config.toml
num_hidden_layers = 11
hidden_size = 448
n_experts = 80
experts_per_token = 8
d_expert = 64
d_shared_expert = 512
hidden_act = "elu"
moe_layers = [0, 1, 2, 3, 4, 5, 6, 7, 8, 9, 10]
router_score = "sigmoid"
normalize_top_k = true
routed_scale = 1.0
balance_loss = 0.000206
balance_bias = true
router_cosine_scale = 10.0
init_std_router = 0.0111
lr_router = 0.00107
vocab_size = 32768
norm = "rmsnorm"
norm_eps = 1e-06
tie_word_embeddings = false
optimizer = "muon_variant"
learning_rate = 0.00954
beta1 = 0.95
batch_tokens = [65536, 131072]
max_seq_len = 1024
train_tokens = 425400000
max_steps = 6119
dataset = "wikipedia_en"
Below are experts of layer 2 (counted from 0) of a mixture-of-experts language model. Rows are named router (the router's row for the expert) and show model dimensions 256-287. Each number is 128 + 24 x the weight over its row's rms, rounded and kept within 0 to 255.
After each expert's rows: "comes before" lists some tokens at least twice as common just after its tokens as in all text; "gets" lists some tokens that make up at least twice as much of what it gets as of all text. This comes from a sample of Wikipedia text that the model never trained on. Tokens count by the router's weight.

# expert 3
router [115 167 145 119 158 124 111 107 141 124 128 154 108 126  69 166 168 108 137 119 141 112  89 136 159 145 133 121  93 118 102 165]
comes before: "0", "5", "9", "4", "3", "6"
gets: "2", "3", "1", "4", " II", " two"

# expert 18
router [ 86 146 130  75 145 127 120 122 153 183 117 143 124 122 120 147 137 132  93 135 147 159 123 119 150 142 114  85  96  99 101 128]
comes before: "0", " |", ".", "5", "9", "8"
gets: "5", "4", "3", "6", "2", "7"

# expert 15
router [103 119 128 133 148  99 138 110 132 128 164 158 134 143 121 126 139 131 126 121 134 163 129 141 126 117 120  93 138 125 131 149]
comes before: ":", " ", "-", "\n", "|", "="
gets: " |", ":", "-", "|", " by", "\n"

# expert 50
router [125 129 145 128 152 132 165  93 155 161 158 122 120 125 130 177 140 118 132 119 136 151 114 149 169 114 163 135 107 133  90 177]
comes before: "-", "|", "–", ".", " -", " •"
gets: "\n", "-", ")\n", " |\n", "2", ".\n"

# expert 35
router [100 142 101 152 163 152 179 139 176 140 157 123 100 141 102 122 124 128  91 159  85 143 105 161 157 121 161 110 129 103 127 146]
comes before: " ", " —", " The", " He", " +", " In"
gets: " |", " to", ".", ";", " in", " on"

# expert 39
router [164 174 117  88 138 109 151 102 136 155 134 144 115 137 126 164 149 148  47 127 114 111  96 129 136 117 159 141 111 119 134 151]
comes before: " the", " a", " his", " their", " her", " an"
gets: " the", " to", " of", " for", " from", " a"

# expert 37
router [ 96 144 165 142 152  89 131 127 143 156 152 159 105 137 133 163 135 125 114 149 109 125 106 196 166 125 137 102 137 144 125 117]
comes before: "9", "0", "8", "5", "3", "6"
gets: "1", "2", ")", "'s", " one", " World"

# expert 68
router [107 106 103 101 160 102 107 113 179 176 104 128  99 121 144 180 156 143 156 149 137 140 113 130 151  98 147 150 117 109 118 159]
comes before: "-", "|", "==", "The", "===", "In"
gets: "\n", ".\n\n", ".", " |\n", "\n\n", ")\n"

# expert 31
router [118 116 141  84 140 117 144 133 121 136  81 127 139 167 142 136 134 153 115 104 164 141 120 132 119 117 116 121 114 123 105 109]
comes before: " |", "–", ",", ".", " |\n", ")"
gets: "6", "7", "8", "4", "3", "5"

# expert 63
router [124 122 138 141 149 116 137 122 139 144 152 112 145 104  95 141 134 129 107 119  88  97 127 134 140  90 157 120  87 111 169 171]
comes before: "|", "-", "7", "8", "6", "|---|---|---|---|\n"
gets: " |\n", "\n", "7", "8", "6", ")\n"

# expert 53
router [127 188 115 150 152 138 155 140 126 160 132 147 126 141  96 110 121 103 131 115 104 108 103 140 145 112 168 116 133 131 112 118]
comes before: " ", " —", " —;", " +", " −", " A"
gets: " |", ";", " was", " —;", " is", " had"

# expert 34
router [ 87 117 117 137 153 107 147 113 114 143 181 122  92 147 113 132 132 125 137 150 134 145 133 143 177 112 149 128 110 117 126 101]
comes before: "1", "2", "3", "4", "5", "6"
gets: " ", " (", " \"", "==", "===", "–"

# expert 4
router [112 125 141 106 155  84 154  93 165 113 128 128 114 135 111 113 111 157  88 122 127 120  90 152 185 125 110 124 126 118 149 176]
comes before: "0", " |", "1", "2", ".", " |\n"
gets: "0", " —", " million", "%", " century", "+"

# expert 79
router [124 106  91 127 147 123 134  87 121 118 139 133 113 159 127 165 120 111  85 105 119 127 153 135 128 132 150 136 135 110 107 119]
comes before: "1", "2", "3", " |", "4", " |\n"
gets: " ", ".", ":", "-", " -", "):"

# expert 56
router [136 145  94 105 144 115 147 137 133 115 154 140 116 125 100 150 125 122 138 156 121 116  98 156 154  82 145 141 123 114  99 145]
comes before: "1", "2", "0", "3", "4", "5"
gets: " ", "0", "–", "/", " +", " $"

# expert 5
router [110 166 115 137 159  80 139 111 143 135 127 110 125 136 116 150 132 142 132 143 105 151 128 151 122 112 146 176 122 123 136 130]
comes before: "0", "5", "3", "4", "6", "8"
gets: ".", ",", "3", " New", "8", "7"

# expert 65
router [147 143 111 110 159 148 154 128 146 131 152 158 120 108  90 141 161 107 153 198 118  93 151 163 169 125 170 138 105 125 137 133]
comes before: "1", "2", "9", "0", "8", "7"
gets: "9", " ", "0", "1", "2", "8"

# expert 43
router [ 81 166 153 115 143 108 158 114 204 174 133 132 121 117 127 156 124  95 107 166 125  98 118 170 183 134 118 132 110 136 156 130]
comes before: " the", " a", " and", " which", " his", " but"
gets: ",", " in", " by", " (", " and", " to"

# expert 70
router [110 152 119 150 141 100 143  83 110 118  96 133 113 129  90 131 141 128 120 108 104  63 129 161 117 115 153 128 123 128 136 114]
comes before: " ", "|", " Year", " \"", " Title", " Team"
gets: " |", "|", "-", " |\n", "==", "==="

# expert 66
router [118 130 128 124 115 139 126 113 155 122 108  82 131 146 112 194 125 127  81 189 112 115 102 177 146 106 119  99  93 115 123 177]
comes before: " the", " a", " his", " an", " its", " their"
gets: " in", " of", " to", " at", " on", " for"

# expert 29
router [153 199 133 120 159 130 131 131 134 139 149  98 138 147  79 146 114 123 115 146 120 138 118 139 145 154 144 112  97 130 164 139]
comes before: " ", " \"", " —", " —;", " +", " −"
gets: " |", "|", ";", ",", ":", " /"

# expert 55
router [ 99 126 116 108 161 122 114 116 151 175 169 136  97 143 128 140 142 128 136 184 104 114 161 147 138 107 136 142 127 114 140 117]
comes before: "9", "8", "7", "0", "6", "5"
gets: "1", "9", "8", "2", "0", "7"

# expert 32
router [110 117 132 103 126  96 163 151 147 143 119 135 108 106 141 156 119 118  76 145 157 143 117 114 128 109 115 134 105 145  76 163]
comes before: "0", "-", "9", "4", "5", "6"
gets: "1", "-", "2", "3", "4", "6"

# expert 8
router [129 152 127 131 149 114 144 103 150 154 159 142 123 129  70 137 128 138 104 146 150 119  92 138 171 110 111 108 114 115 148 146]
comes before: " ", " he", " time", " she", " it", " they"
gets: "|", " |", " September", " January", " October", " November"